config.yaml
num_hidden_layers: 19
hidden_size: 192
n_experts: 48
experts_per_token: 2
d_expert: 128
d_shared_expert: 0
hidden_act: "swiglu"
moe_layers: [1, 2, 3, 4, 5, 6, 7, 8, 9, 10, 11, 12, 13, 14, 15, 16, 17, 18]
router_score: "softmax"
normalize_top_k: false
routed_scale: 4.9
balance_loss: 0.00891
balance_bias: false
router_z_loss: 0.001
n_groups: 8
groups_per_token: 2
init_std_router: 0.0253
lr_router: 0.000386
vocab_size: 16384
norm: "rmsnorm"
norm_eps: 1e-06
tie_word_embeddings: false
optimizer: "adamw"
learning_rate: 0.0024
beta1: 0.95
beta2: 0.95
batch_tokens: [65536, 131072, 262144]
max_seq_len: 1024
train_tokens: 541300000
max_steps: 3735
dataset: "wikipedia_en"
Below are experts of layer 11 (counted from 0) of a mixture-of-experts language model. Rows are named router (the router's row for the expert), gate (a neuron's input weights, with its number), up (a neuron's input weights, with its number), down (a neuron's output weights, with its number) and show model dimensions 0-191. Each number is 128 + 24 x the weight over its row's rms, rounded and kept within 0 to 255. Numbers have three digits each.
After each expert's rows: "gets" lists some tokens that make up at least twice as much of what it gets as of all text. This comes from a sample of Wikipedia text that the model never trained on. Tokens count by the router's weight.

# expert 23
router:139133136125111137136168105134107159161112157111114145123092114087136086146114106158154136117125157127122134166109115110113121125149105166090107158095146149105149162144073148111101147103169145121137133106155129071111106138112096164156136146107151150145162170132152141113103147138092093170116113095078131116111148083126145157117121142098164155126127121089149145150160103126108091140139104113118096100152154170150145145149177101110123149097171120120158115110113103143145125114105149129113169118110128120101156111090104104093086102089132100132102105123104104136094150170103139116
gate0:121118129192113132157163102128116157149108102092117114112084154087127133148117111160094145119147140138131136138118099124100098143121110115147115130117136108130111142191141122133124132086166162109146125110163122083125119122104097144150160106124116117128139139129158113108130175136127149104126094130146163158160156120110120131131146120099162158107127147105101149122113138116106121110163140142131086102150105119145190144111161112155137128135220106126169143115078092123145105146128105134108141128111100129102154151142123095095109127112156090125108148121122096145141154174091207135
up0:155138117107127127109207125143131124113102145105130139120152138139179129101183153161107068126131178120140126136109103121102177151102145145093079130121146095122136146147131110139129120103137115137145161157149137165080110159146136148178124117113161127127150149131156058126142131143144120105102184123115131098156101117160126139140140124076144101136123126114155116137152108134118148066122157134159170096159144145130121143131136129127074146122112106140137103120099115093112115125154133104120156130135131172122137119130076101093115144061124127161112123151130103150107109140148104127
down0:117132162118136093155116136131132152104167155115143117125130149122100149090115121160138151118147137155109102133083131142067179159111139128137088181165133097123156144102119147118122140156151139125126142085116123169124125093116144161091119085128102110132164111158113155125129125123179112115121156147143114180196144112133146107124158131160164096171111139138121153089130136129177149107172150125143109133113141136155087091121128101117111108143126114150142109134113136125120134145122105115071119101167144138112108127133125106134135102135117097107129087086113147159116142120056116186
gets: " the", " of", " to", " on", "ed", " for"

# expert 34
router:129111133117107142142155116153096145153101154099100162097105105102123100147121113157147157109110148107106148152098091105122108104163102157104112163102161143124136155159099113113107157100146155131135144109145154107116101146107102151159168173109158153155142154162157147104100145117107099154112107100116138126112164100132142158126136153112139140127095169119150159172151102102110091137155115132111094104142149147144145157155150097090137150140167111104153090097098094139177108111105152136099144111093127092111149091103096113091117096105137098132120115114100095162103137161107157099
gate0:151087110128119119139155140130112140168129114118110122087141122100146103146113137134148104127105129155086123156149111115112168098119120139142099145125137128127139150107103129118118165137129143046205122144140202108139110112121132138142122109121135165141158146135158177108125148118119142186105157138133167179121140122165151160148133210124120091146076124130191140115148117123127112107130119132108087117128150104116163126131184119138103131105134138100144098141124107144178103098125142136096124125143133124109150136126141138178106147138104086115111112142131133104141137156144169136
up0:136127129141157119109121097140135120137131141114125123174077148144106105121149120137146136123140139133135110139142133152106104121166123130123142094168117143088104127184176117115130124156117125164120134135130111128101110161113125082140137110124087143113126148163127113137116138125138143147118107099114100087151125112101126092154131095129164172157176140085081123129129123090126155135126106101115150104122121149158179168094121084124136151128104163108095149067118137147060162121158147167140103098129123142136162170109100120103120094108173191157117092135139142122127147069145144149
down0:095128152142105176154114127080151116127086127136133148126137154134104120121145107123142164184114141126128105067127126146127138107091124140124124127121145139130125178102120140126160123186134109126106151119119123144108125118114065151128145144135116147141124156166131137121098125122128130170144116178150096115117112160088108124212127124160117082119115107110107132130156115130093138150155136134109161125168133102123136131141101141093118120110149080118165154160145187145142151106136128166126113098131140123131139148149204133101144093125135083107118106156110137124135134210129115130
gets: "\n", " (", " to", "===", " for", "|"

# expert 44
router:122115130120095150134152110157085157161107153097122138104093105102130118145096110153137148099114149118111162141103096112107102112147105148106110172101157132089156163151111118132105161096156155128133150099143145098100103139078096168143167146106153154155155161167152155110123159124088113146106101109100143136099162095138141150115133139113134142114120163101156149138151103096114103134152103093111111107161153145153146153152153101126147151134161114112149087117109092138163088105110133135122144113114141097093154110109113102104105113085143094137112084102124102168112157149093150097
gate0:109118147151171179135153137111108183149148155097093127134111146166121121113149122123142167098099117132103095125109164121123127126138124130128119199140135160126118106147115127122130152100151127130123093099148103126152122116085139131137112146137096162152162188104128119114148048138118152154112094105162129127100167134158142102098129166154131134109151138139133160119127094107155108110096124138129117121121113131146118142157148134131114162105120137118117128125122138085210097090114110113102121138075148099125131130133121155153140103065116102088134136131130163173078103137150117139
up0:112098129117123141127129128128128145178139217131128105124109146138128107044149124127142122114120102157143115142123133123081131117145119108115116150148146154133107106193099099101130179113108139115145120155122110157110140126103106178103192100144150157128174152116141141158159134157147167129124090108148119136111154119113137140142140087151130113129148134160133142119149122109116128159139094088110131051130119128109151132134118082141139139130164111141111145134126151102114156115134118068136118134136102142076137136131125114100167107119122113167146107059158161119136107134132120139
down0:091106088086094137148136093087156117165126114108152141133156116138131126145130100112153140132168140131177103148149149142149172149182132106134115077122162102122113121103141137094172128113157108164107127169185100149143115134113129106112118138171118124129108141105149111121130160137149132102089137119137168136096161112104082106153122106184123129138186127162090077130100069114143080136133122093144121122155133109096103153113132145152139119092121050114095147111133121123096124131113120120128155136111121098119129126127113137129138137125152136154148075150130109148115132127152119118
gets: " by", " from", " with", " a", " after", " when"

# expert 39
router:139121128128096134134153095157113149156106143101101152105108097098122086147100097154159160099125143116125145157111091117103098092150099147132119155105159145105158160156094129118100141093146157129143151112156147103115109144112103167144152148108174146163149146161158146083096153121111111129104100101125128140106159117164157137127152143111160162131094173107156156149153097094108110143154110104104103102162160167138155141168155118098143149117157129107151104115094093140159113109103149158091143087107124104116142106119106107120109114106145083136096110102115104151115152155103153106
gate0:134093111115120163148123149101108171151100151076139132134137145106148110142131123154131117128113168108122141155144135148126155094105121189087164159118111095067122129150120123163108119124123182094144158122138148130143137147103096134128144127081121138138183096132134157143145115125118103134089070139133158112135112140128132153120136090078147130144078134134196148140137113081111113144135121098123139111147128177156170152125133147144126128164144131118128138108113132141140111131107083143139161180134139162116106150136119081100142105105104125130073120093111099144075152137146118120
up0:159156171094123112100127152149100102126128122126140102144142112114134091110094116130128067137139160162156107133135103131127114116130129142127100102125124171142119150118145097106122106113154129105102104167116143164151161116091151139141065125178162141121133129119108134086141121145095131119148120130079122118127133154101116125089097149154136142091171129146112156143157103170126118136109147151135194071122148110155114130092134105133055125136201149121137111125109137118143141175100111115104131192128149142142128106133110102166093120152122148086125122130124132136131173126128152114
down0:161137179118137129129134122143132103174134101124116180112071110156158154156143117147150103123124101129094140128150131093130113125134097104141091111153092162127141132177134149140171136135121060141126129103133140111145103098126111163128133143105156122167102111137113147107138146101132167087106066116159141169124126125143136132154125149091139121181137150111130091140064082108084129111133099150104109128167114140120130112142138138112126107149117147159105124113121122148146118110106147137144129174120105111117159112145131132165076156143170148144119105102096146109121093085100179133
gets: " of", " in", " |", " by", " with", " to"

# expert 13
router:126129114124096150146154113152097152166102145102106158118121096098149099145101101148156152100112149134091161156100099111115092101157099154124118176104138136123157153165086116119094169091147142135145124113154140106109094124114107155146147150116144155159148159152150157122109164129097102157097124107140145138077160103138158143135129134104158138121097145100148155144134100097113110149148105106105106106157151153154129144149137102097143156119162122115149094095100099133168098099103139138096154098102124109098171120119116118103102103110148092119101113091102094149086151151100161108
gate0:111094079129105131127153139136115138134114125081138132117137139128121131125127115138146152135148123108110145138092093138134159145168114174140140168133131112136150147138089093140118140133130144111121142124149137110130120131079130140127147147155155151150128103165105158148122141134127122117118133074119156147127130148142139175146128123126170152160076158070120167177115087109119120157104116159140133027190156129167168141129120102136123112153139143119184120124096099071118130107111138152139164108139133119115146119113126132117081085110126136147106154080148088143102169133115110123
up0:076114112151117148134145094088143149118093104135164106119127187148097139129157129145132143186192144082098133099115127127146118145160137122140126153122110114162119111096115094119126118102110146124115180083108116094112176122097145122124157133129143108123133100110107109148143114092128154090095123113124138156147132142128093156160084119106111147194107123134137164151124119125117122100135114176121167104146158129151141145125130137159133083188119093142142135124122078123125143127124091143123142124136099143105171148105127135119102129109162149125118121091143049123110110123138110104
down0:140139106113135122101157139167092142171129131159129126110143152122146151105121159139079132117127126158136122135138122139165118121148140112105094114106106134145126107147113125096083147150105176118135128137158174159112153129108110164122142082159151116125150088160115145135162106125102137125091106106117131148145143103129109163141149116132148110085110100151113072144128154089131143169134084143173166102141113047171112092120137114143136146161146135128130151179116123111145064123156113121124110126113152113107117170076085136102127113147147177156117141107169095118131121125104128105
gets: ":", " |", " the", " of", " when", ")"

# expert 12
router:135107121117104146136152113145101161158097141114097152104101098105157088147106104148149153099116151108115140153099099098103108101159084148111106152099153146095150158146099118106111151096148167131133150108147157104110103148093109165158151153101154156154144158154158146103093154119099101148103104098114136125102154104159147139128133153105144153122109151100150160164143099103105106146156091113107102110149157166148142147142140089102141138111152121106149090109094104149158101104099154138106159100105142098105150104115105107110112110100147090135115124096102101149101150153094139092
gate0:104145125079102131168148103133122101160136132130151126062110091129142098115119104200144121068111123101139117104119133114084154129154165134104140149141127114117182164150096121098136116087122150156128113115127106111112118157160107122120150150106111140107169154107156111149108119139145145144104104122111160097151141133142107140166157117121105144123128132110174146124136129116085139151156104082150134137097147144144100133123100122084163133136153154134143093173137146171117116156115173085101122106129135103087131110105132104114131093092058114116124124100119113135132180120131151126
up0:133146170142153094109091126142135085125135130121128114154106116147170113156134116158106141135151101158113142115135127113111119100116097122170118087125125173180078155114150128095120114147191104095146118115146145160131133153139132138101116147149152139122104139156118118114129117119114170086110113146090124100146092156123149134116143134149136110125150101089130158159121119153127116169077182159128070120153096126134139135130120093134120138133125153174115110152173123117143107162133101128126152129092168086126152120182137176164125172137179136137133081171147140142098133105124108131
down0:130100123143142118132110126141124134128133124114134101130147108139145119148084106178129090129126082127112185119128140100177159127128098162145137091176166126129121092129158063116141148158133121153127116139101119099117181122088219105122110133124131092147116127132136134165105119177146132090143131129092144194092111099127085163122119089104129123131172125125127131110132128137125139195140118119145105117113159103113145140114138093142115116108137111101134084118152144158131135121136159167161145159137171167132150143145127139137144151154142114103160126134119112115147183108126141119
gets: "\n", " was", " be", ")", " been", " is"

# expert 35
router:123127124116107142151143111152095156144098153104111149102098107097127102146111106156161150091110166120110146151113101100102106103151096147128099165088151131110152164158094115117105155103151166120116146102163148106116105141091100139144141164108158142150141147153162138109117153119100108159110115096107140135104149100141145162123155158092155148128106155110148153162147101101105100145149101106103100107155161167133140161160160119103129153124146122109148099101100101146166098101105153150111152109099139097118153120127088110108090095096153097121096110104092096159101148160110143104
gate0:135134132108122134118127102119123164124073107129090134158112112113108086125125124128132163112130170142103126191094113097120134139130107138066138151130127151094139150146139127182099141135107120102135153113139142120144109153097086163146157163112135125166118169157131109089123131107083145159145110122136195088124138111129110157144126123149123142127092165134165125129122107084128098110138098091143129124166110147132155152161168131127112135149124135099142160079127136123163117128093141189080155109113173119103145155115111117106144057120145110126119159116102140097140135147108139099
up0:101118094124106116168142158146113115147172158093130133064117106121111143148143111161139121146074099126142132093108116174143109119109124126191099137105156110166138131125090168059158128074162129164151115104129135110097146128142145157119080119124116145123133112083122160177160152124121145094116144098109062167118136128123169110109105150113142114095165125127078128135153118149117122154108129142081135111089110089138071129127091106131142138136144120141152114148110123145120127127138139082147133124123091153118122129132128111153131149146104135121133080118142098129120100114138132135
down0:145146185086137133158116134104178099117138109126169140135095149173129172132096142122145107117141145112146111102131181124111113128129100120147117182092102139104175093130117147123151100130147110135081119127158090128109212127078132132140152128127180112125114147172105133100145076130139150128115140126114094117105068151135124145090137110147144119148117099140191139138129121127105145120135131169125155163166116148157088114126102133152098123130101139149140176149130120116139116145117090155125156140123117137147104131118139121112140138129123132155119142113133116189153102145085109110
gets: "\n", "==", " ==", " I", " that", " ="

# expert 24
router:129116147141087154153154103141096158147103131114121144109102110100131119154087111153159169096117158119108145165115109093106110092159082165119106156099145149112147144153109128102094129101161138140126149108157126121112094166100085144152148151103151139158147151158153133093109165106099122158083130092132148146096164096150150141123153148100150151124120168102144152149142093108108098130163112108100097115153149159148146145150151113110130152128143118085145116099101121132144099102115147145109168109090134089126146099121096105106100097092139086154113107100101125155118143146098161098
gate0:116114114144105105149144103108134160100102133088112156105151129133133116119140120166119147143118126161113108199125114126150145100077119144063115128137147140155111125132123138084105121098150132108091150118141116131158123114124082152098115117108168111127131127160085130123140134081102129167107119099101124117093180132105140106145135201113107153131095092089198133083168107145114130102150124106127109127169115168137172152106120124130133128129103121125110142117106106139143132125138165107127124160174170102127113118083158122105140097096098115133128121129076111127094133143156136106
up0:125098115111106140121144194162101127128105134144102144152075113133116122151112066097105132134133154124153141103143145161143113189204135081153129124175134089076166119116106114147111153115121162110160151133109151136140124126093191129159140133115133155136155145141182116126106116194181129111168122163136097156158106122153114132128115099130142118118136146111101135130119152130145117126107124118148142097094128120119113114127117139131133156177140165165126135138127132148128089124154122170142143123127091131087160156132117087136126144165141124110106120109106119132155102143143100157
down0:100122132092151113127121160144111119152127145104098140094100117133147104148089150099120142075129139144144126125107153102160102141150167128165101125103119166164140124093158081115158125167118152133178150141129146156131066125094144116132121125141078133103121127115171112142110131089124137136136102152168131149136152145134144140132154163127128090103096095115178144156098133141121119141151093085126166103119125077121089123100142097145124125166078090134112116079087118105099097098147142154131146117093108157127134094171108095116106137080158128129120095143149121135120128116116152141
gets: " |", "==", " the", " a", "-", "==="

# expert 4
router:137130122118115159130149123162101116161077156102101155096112111087131124158109118150151136121121163115113144161118089118124094108143081159130092161088155130112152148167103124120106149096145161116122150097147131112110120140103110163148146150112172138151139156141147125130086161110103084129107107101129158140094150110157140149138137155099141136122097138087151151155157108130092108160165102111098108106152146156147140154146167116111156147126150108115139126091107101157133112098107143130124154087112141100105142099097077116121108107087135097129095123111097103162093165162080153115
gate0:143108125132134163141138119121147170136099113102101164107106096123154160105090112120119140117121168143107151116099091148168156123116124131136087121089142081115144146105095120132142147114128134143160122138166151169132126108117146114115081149106178128145154143161149120118125110130100117142092157109113141134099108126134143155096141126120099149125152116146143120129117141131109113092190130163120136150138148084146116136207119142128118154150108130112142094172124086148163111117121134112112148095098129108152180124128141125108108176125133078066048160120116144128172134143126113104
up0:137160140057132098134126090135120133097113156139117096149173138125090154159141156137140145159118150084163156121140122096149127113113102115113155131125151134108120118135111154162082120089146144059091114153110140098134140090155141122145141143123106131130111137114099160121100128150141137096130041145121090138086116116115110088120134120166137149164122126120125160136125121130148086182142139168056114130129128146107133110173152122085131142102140159129142135129167121101128109126123138159120125122154158133108150127143095184092138126152140129143146088129151125143091160144137135134
down0:127139118093149129131125166142145131145208137108115152137069107128135148118136105120202132080147071135123162101128115137142134128145209154152138107124127141102154112102166122118133100147129149144144134122126146079127092131148141130108122121136100153149102158147122138176109116130149150179146124146077107128121138168121152155107117084137108091066120136118093138124143117107100136129147075089133099088114098120132171116110137111131118102074115101092127120168134120140135135129144158122114138153152142122113143145072108140136139149103118094136125125103114119136130097143142136111
gets: " of", " first", " new", "'s", " \"", " local"

# expert 32
router:124118122119101137145150111161086151157096149100095161103105099105139101147099106162145154103103149112120145159103097104101105100152098152128099161089157138104157164153101105109110152087151155131138146104145154107106092149098103147148154168098158150159159161161154148097114153129103102156105104109115145139111143103148150146122135151094160148119109159104148149161145102104105099143155101101106094106150160169146141157152144093099131154132152111103148106099110111137148102104105150137116142109104153098113159117121106112102105113101137094126109123090109103150113156159106152095
gate0:113142164102092101127153113132117150165146116127101129139062160128123110142106153120130112090104121122098128180107090123155142123157103136118126175089138165128116113151102088163141126080127117100162113080141117114158134130117133145139116161118154129138140115154178163083124152156115106126100124136152148189136146118142145156148206126120139123110134171120120123141148109133104097104125093114109070124146136133112119118183135143108122188135098162082126138140124144172141126106104146118096136123116098065116127153126117121105124154120106092134102101114139118126114093138134143113
up0:123108128116117116141099114140127134078166125106155125151125126129160164099145130143128105174141160140122158123168153136073149162183135098155138142124096134130104136092150119107096105145130117143110133153149169158117110131129078070096157142115105123141096112133107120153124121124139186115157152116122106087089105123099135101147090126110106129140090127130151130082146165101140148139152168137115152112123120118127111145086089126163118114138166109127122144105147122119109130203134160178102126146133153148144140130161153134148131157136152142131143213119128142142133171122119095146
down0:156108118114134092122155132170111120142146131088108085151111098154131108141117159148140113100096141122115133139153142144166094144163180127119099145140124120122126130123124139129149147110125120143132139166126091187157136155179103155118096108140125182112132101159094125114107147097113154163112108103124155168122139114101163138115112159117107125125168167140117117090159150103085099128100133092113139132190097126139150126072146139105133098156155149118136134164118111143114160129126117103118145162125199106130188148147125120123146099123143161128116100110129164138108084149153088126
gets: "\n", ".", " County", " It", " 7", " B"

# expert 38
router:120115129127098149142157114152083156172090151107113159102109091103139095146101121153153146088115163114116170158102095110122114100162097139124112156090148147093139155144109123127090149093155148112120146101156159104115100157110115170154149161115145136144144157155161147098096153106108094147102112108110159144116151109151144150123120146096152140121092152095144154150140100105093118136134115102098109102150158154154140148153145097094141151114141111106139116100123097134162109110111137130097151109117152099110166098109087106105092105096149092117102133094110105147105155145098150089
gate0:123133147119111091130119166150117115122125095146154101107146073095153091159111147124097159114159181153150147162138104128087106130159101153143153101101123131101151149138121138129125128127141126138136113133125152115139138138146117149141150219136167126155156156128191146092089122124121102138145129127132165132101142147134182116120149120110127129120124162110116154175123133160136094138125143144092110149130108122144132125123182119065112107097124147121184124128157134131117110145147141161095138092122139150085174107125112127147116116143168140102156133131127128181157181139111166097
up0:106165115120130172172150094111127135132125155106092162148098185186097153146143114153146090128110099095098080095103127115160128105103154096122119129120134112163131127140135096138131130111118160107121173110152106171105122133096119133128091077116107145114113105131085107157156149139102150172099108135120100111140129106143106121126146146121115114120128116154132139079128114114137144133157102107149139120125164153133151166145074129186118137137109102121090111106100110134133118112115125120164141120114116134157084118093125113091134109090097097169075112118141132106087119131108095170
down0:140093136091182175143129141105172121141132130114141146130142120098126129148154146143130100100118138101087133165145118123117083141147131146095137153153144119118126122119131064112109145117129140127132107132188122115130075150122115115142136076130127132110139150160115142122108123143139068204119136122135138128122126150157126122137143084114144161121093075107160134145154134103160134139101160116115046146113127135101086167150117116109147097124118117092131122100144115126143147118110128160101147136121135144135191182132106100118137121143135134162133152151124208112115151103146129138
gets: "\n", "-", "–", " film", "1", " 4"

# expert 6
router:130121139124099140146150120157090150153095141103114154101097096102130087146097103151150145099114151098110155168102090101108099107141091160102116151103159140100153162149106118100109167115155160118140141104154156099104092147107113152161148162101165155154154152152145152099095159118101114152101106106113141139092154112153142148110127148105153155131104140108152158151139104107102095145154112104107106103150143154154139136149137100112148142113152117107151094103097105133155090110109140144104157097102145115101147100086098105112108106113161086134098111092106110145100151154119138093
gate0:141121125109135127135203150127148136132124130127133121127134110092149057123125102134121103147117129088153121180100126125095103150123132140159122150130150147130102120115114139131170157157133143096157117134146135109135147144115118147169134113131139159136119111137153130127132125128046158120152159144135149139119126129159133114129138102089127127089146139145094140146210094195128124154124110127130119117125120139117172163145181126128123131132104163118139148146113156087114145132144130125173128065124131124107137061154099091158135112081131099109122093130167068153113146143105137135
up0:145064124161155146140192165132135149130154130117154144115167101173146116114144112134092069118142136095152150146107140184103116137111163136176111159108125125143132108120109162111153134142145146166139136137133124122099087144133125130129128116133135153126124136162145131116107109105076143155155128136131115123135103124185119074113152132126148147111153146152089139140192104173135164161123145153112136134126126148153129106149127142164092136148129165128164170164104153094157121119153107120132180118126078129097119116130109124162134114111159084114139121102192123128149131109106127141
down0:112104126132105157095122132107110150137149115137069124129165186097145148112118088118106053163135136161087110161179152133082114082135060133130126178121084113133162110144103119071158129116124120109132102125125138114144153103106102116165134143126118166122129110122155135140118150169135127100113135078118127100113127131079129098096128157099174095166129113131166123144160121149126129142163136149122114112136140148115137148137161155106161123105109151154109165105160142145141168150150134156157142118141128147133144080121136169147116171114125128146139136139131138134093128124154118119
gets: ".", " |", "|", "\n", "-", "\"."

# expert 10
router:126112124127095143134147113157088149145094154082111150097100110093135102158113097142159141120112151112107143158094097118090107102156092156111090166106141139098162156154107113109094155101161151119138140099153148104114096151099103153149170147094155156145140164146142145100113153115094108157092128097118148123096161102162142152116135146115159153125100157100163138144148102097114095152158104113097111090154156157155152143135148088104147146128146117096152109098108104143150097111105145131104143111088130104095168107120110101111097119103137112126123102113099112136118150145095145095
gate0:100102138146118129149148122119094143164102125122120129119110137103141090157130094123131133110151142089112139114094073085108131134136059142136091166126122126111127143145114098142111141089118131100132172120128146098122115145123116185147206154101170145127144131134135136115130192103127111129111130136139151132111134093139190132159133152117111138155116113121108140141139115119120146143109132124106120082130159179135163138126134099080163137135149111088142069071126107131121089147131164134120131128155153147079171093130117129087117142174130129116118121126122082110118143127108144081
up0:082120143149107112136114141095107126162118124168120099137105167120153102174129162107137119126135098084114122133101105127105137116110018162144139119130104133114136143135136121147129108106119130109117140108126140110134128123146146174156161164129144142127136127107130127115121172131129125154155154119174130107088152109171153096180125147146107093153122097131104147119152089156137158162084152136083108094115158172144151140105133116113160121142129124118149107118175126158117116146125180104140132129113167126057163090132141134151118121160134136112126099148173104115119150125120112098
down0:110111108137094145123093125127124091153121135073099101107135166084128148117116096138146130139168131125079159099096119131129141118146089125155089111164113161108147154136106150109122096150091116080151108106106125106127095138105106170151197162076120142091102109133138135133102144127111108151143093161155134087125121097150107111180108115158142141144108130104127121142149116158111117111103116187135134098148145153128135155133175077123155111085163124158157110132129130133139135176114142108115141080120148147117172124129118132082133133156126109156154104134125125107087119147106132131
gets: " and", ",", ";", " or", " &", "/"

# expert 14
router:109130114118102143136149112163096162159099145104108150098099103104140106149106100147156147096103151105100148160096103105105104097151106152118102157088151138103159152153091112111095153100148141137117140106156149089108104143102104159154160160104153157147151161162151135099106151136101111162100103101132147136087163097146151141128147142103157153129106153099154148147138099117103094155161112105102100113151152158135147147149138099106153157135158125100159103116094119142154100105099155152107143098103143102109151111120103103104100112107140091140110119109102099151107151158100153090
gate0:107108150153121151113123082161112150140100169104137110098157121117158121152104157113122117128097180096104184158088135137126086110115128150129120137116108150154117135157136137137072122118140117122119145129147126125086117112121140130114139130145133131158139100204146161087156133135116102139097111122130140075132154085119175123090113134161136098126082153137110131141114043144124095123176119145100103131141102115128110152150100135146104116142145142109184129140131074109140094127118106148156160115145126129143145116129096090101122141122165095151116130140159091180123109139124136120
up0:117117116135101135178124139100135129101171105083100129156137119095135143119112124159113135100139083141132127140094124103134165139126135111114135111140148076108135133109127172141187121138139160131150134120154127113136107141150122130128162138094094180126145134093117113166118111125137081122138154104157111178148100142135137115129162103122161129104156128098148146142167199126140161092118116092139099131124150150143193158128144126091199135150128137148113132096129144110141132122125105058136135130113144153095117174163148138147148088139078147117149146083126132141140134095108105128
down0:140126144158134168134144155077162155070145100172105161152139111192153141070118103109138152135095109136187094133086139145114118158138166144118108141126160110129095094127087141109124144094133108148143112159145100156156107135167119109109104133113132116128100094144100097100162124112103128080140118109140115119124115121145135091093142139118102108132116127175142103136098164098125116137121097160123099102135108164079137134131149126104145160096101133148134137138131125104124121170136119123140123082135094125137143147115154168082140142083128115118133116132164156129149194123139143130
gets: " the", " who", " in", " for", ":", " and"

# expert 25
router:127118125111103145127155121151103154157099163123113172113092091103144090151109105135161157117117144124107150161111111105127120095161100144095116151104153168101148154165107142129083141099137148127128145107144131118115100152094098140157134163113149160158174165157165136116090147123103113155100101112127147130113145080150159146123135144114163128127116162105148153144149084119085102155146106113090106082143168169148131151150138104110129158093135132112155099085114124148142103108106144159106159114083143109111141107112102104109098097098126105126090123101105101140102163133100129098
gate0:128146126157108123132129137153100147130127110095146150118139115129136137184101167135135074144116139100110117139132105089095108102144109129102116148106128124111143164152095176165093161129144147089110129130139144075166118127116098142159155142117187157129104186159125145140128153128119088123079127139137095090092156115122095129143119142110151150145135128100116164130126105109099098121142122123108099097136143135200148139125162115102068153102134129119156114092102113131151090103068144146097138129139107141110125104103138143115119137117142109165098123109124113153129172168139141077
up0:122088123086136144147150114135117126130104160128080119109127112123122092073116083153138204078139149128157163111082130150147114125124139152136118136116157108124143104136120077072141135092142136143137148090137158148070121141115138147130137150104114117154177105125129153073106125120113147140156094107097174173121113108153179151075138140121123134103088147134165124159149119124127128144137109106111124139143122149096118137163111124110204105161149111144134099140130113136141129118149135116149146104094164095126146115133091111130127102100123112109127124116109122139113093123078146133
down0:111145116136146136116119107115139113100159103145139155137116184185127145134183142107141153144084114123185112092120152140122123125118106121097154102121123125141098141115141132132126127095139112123124131085139112182139177123135129135130120090170121081126149122070137079165140092100152128099089128134115076147140124167104142110143139092122097118102120073151108106114066143100136122079140163150117139160088095098112150136095110129120153102113084116154108183156167113101130139113143125125107140134148135144109078138130132122100140131129139154100117100161141119140134140120113097116
gets: " was", " be", " were", " as", " are", " is"

# expert 17
router:128121117122100145133151100165086157144107156092117145108117093099123100142095112151170168098126141124104140157105097100105119104136101147098102148092156155111155160147100123131117142097156161115121158110161150096107101129100111155124174161106136151145148171132159141115108147139098113147104104102128151151095136103147153139119129157109151138135105149098157151152158112112098093139178111109084105121142148171155150130167138097096133174122164107103138099106109096137145118111085152149123160117107135087099162116123106106116116105095133114140111088092101113149111143152102162104
gate0:134131106125122086142171113135133100123163123086137151136107132122170114128126140124132134160164137146119140159093115120131141162160109167102163138137154121134162132126109160112128121109094177083116163131177132122165097121134093144116148137136159141130085160111131160144146129126101111150100069154095130086107127139146123129109107113099126120169127092124174160137161128144120133140164130142089089156083117106133144123148101083099193203160158132120130128139181142130142104100103156148141161184123125138116145140113150125138154128117162152140094106105148137132119148132109144112
up0:116092105122128094123163103129136102116167129105138115165102126142138138087148111120147105149163122197131146140111129178088114136123117127143166088129127139154152138135077158142123111143088146096120143121174116107147100111173103118102135126133135120120114164135110125160165133115082104136133114140127141115122133128136124131123127132070136134149170095115125143105127114159121144129169175192054153143098135081156134116102117122127135195154174137155134119125162088133123140129090148156168154175138121120132152164128129102127144142109156135127085104149156103154121129133142129128
down0:116135095122089150165115168101118107136117101145152064129133159124173065116114122095113092120145147141087127125105150118118115125118090094184159153113119117120144146112135168169177098153123150129097118128111089124156143144131148127117122137150122126133133106147119146112120113158124132139086135146138140138129121137102164115154121174121148121135131165157159114170137101188121111156124115153119155140073157139133133122099155093101129144083127117122130109087132146162155113189151138108143128115123165189108173158116113131139107150133105101114165123138137150173110138108096136103
gets: " the", " a", " this", " The", " an", " This"

# expert 21
router:115126114118101148133160119161089141154082139105110153123105108095139089156093116158140154106109144122106143149096092101120093101153108149121105149088145133096144158170097113118090144111137160141141143105160143103118094159104114161159155158108152156160162154161151139093109156102105106141089108103115145141117153098147144164137136154107160155110104147103147163157136095112096100134145107094110110110148141158149149157146142102106151146137152123095165097100101116145155104099097160141121136117114161109102154096112105112108104101098136099130099117115114086156096148158105157107
gate0:126137100164085135130109128141122129124127136051112166097105132132094097153145097118130182132093134154131122112122111111162110089098118159082158100111133216110192148121134152118099111146129148098163137114159143117119122117120087141151126131125143143121110149118114120146131162116106129125117104106098126125149126086155121147147114164170132142140149110113201120166133113106119128150133089146133125108117142119160179143122128119123177159165121114139125138116130120165132149099106121155120153136115153092131130089110162141126125089106090146164096126089130133105115159130128178125
up0:136169129125090106111119152159104104136104113101135163127133140147114118150147123138108175141096116139136134135123114115151118112073146158119130099126099173122169167119139125164119110164113142119183135129198128105115119100170119116169118120155104157122123126127101108136135138107119091125093116107120160151146127066142126147152119135125107126129162086113122121166103138139130147164143123148177123108088122100190172124097097137144122135166126141115176147110118124169120128127115120123124121132149159130118101122112172136107122066084096158147108079140172153110106173120115154137
down0:131132095095137116108088128153149108120130126111122132103128154131144113160146100120134115154087141122171113065110103099166123114107113111074133119133150078170165133121147127111122126103129107079123104102123119108124144142160114148162086137131102136126051114117161105107135171112121123186163143116098122133133114124127126150169115142123109102133136165144161156121150115148086123142141135132147123153114119161109115141117161167115088123143091123168114118147165155152176122132097125106144154136135141155133152111126142125076104119106095205158122162158144180115111122132140130146
gets: ".", "\n", "-", "=", " had", ":"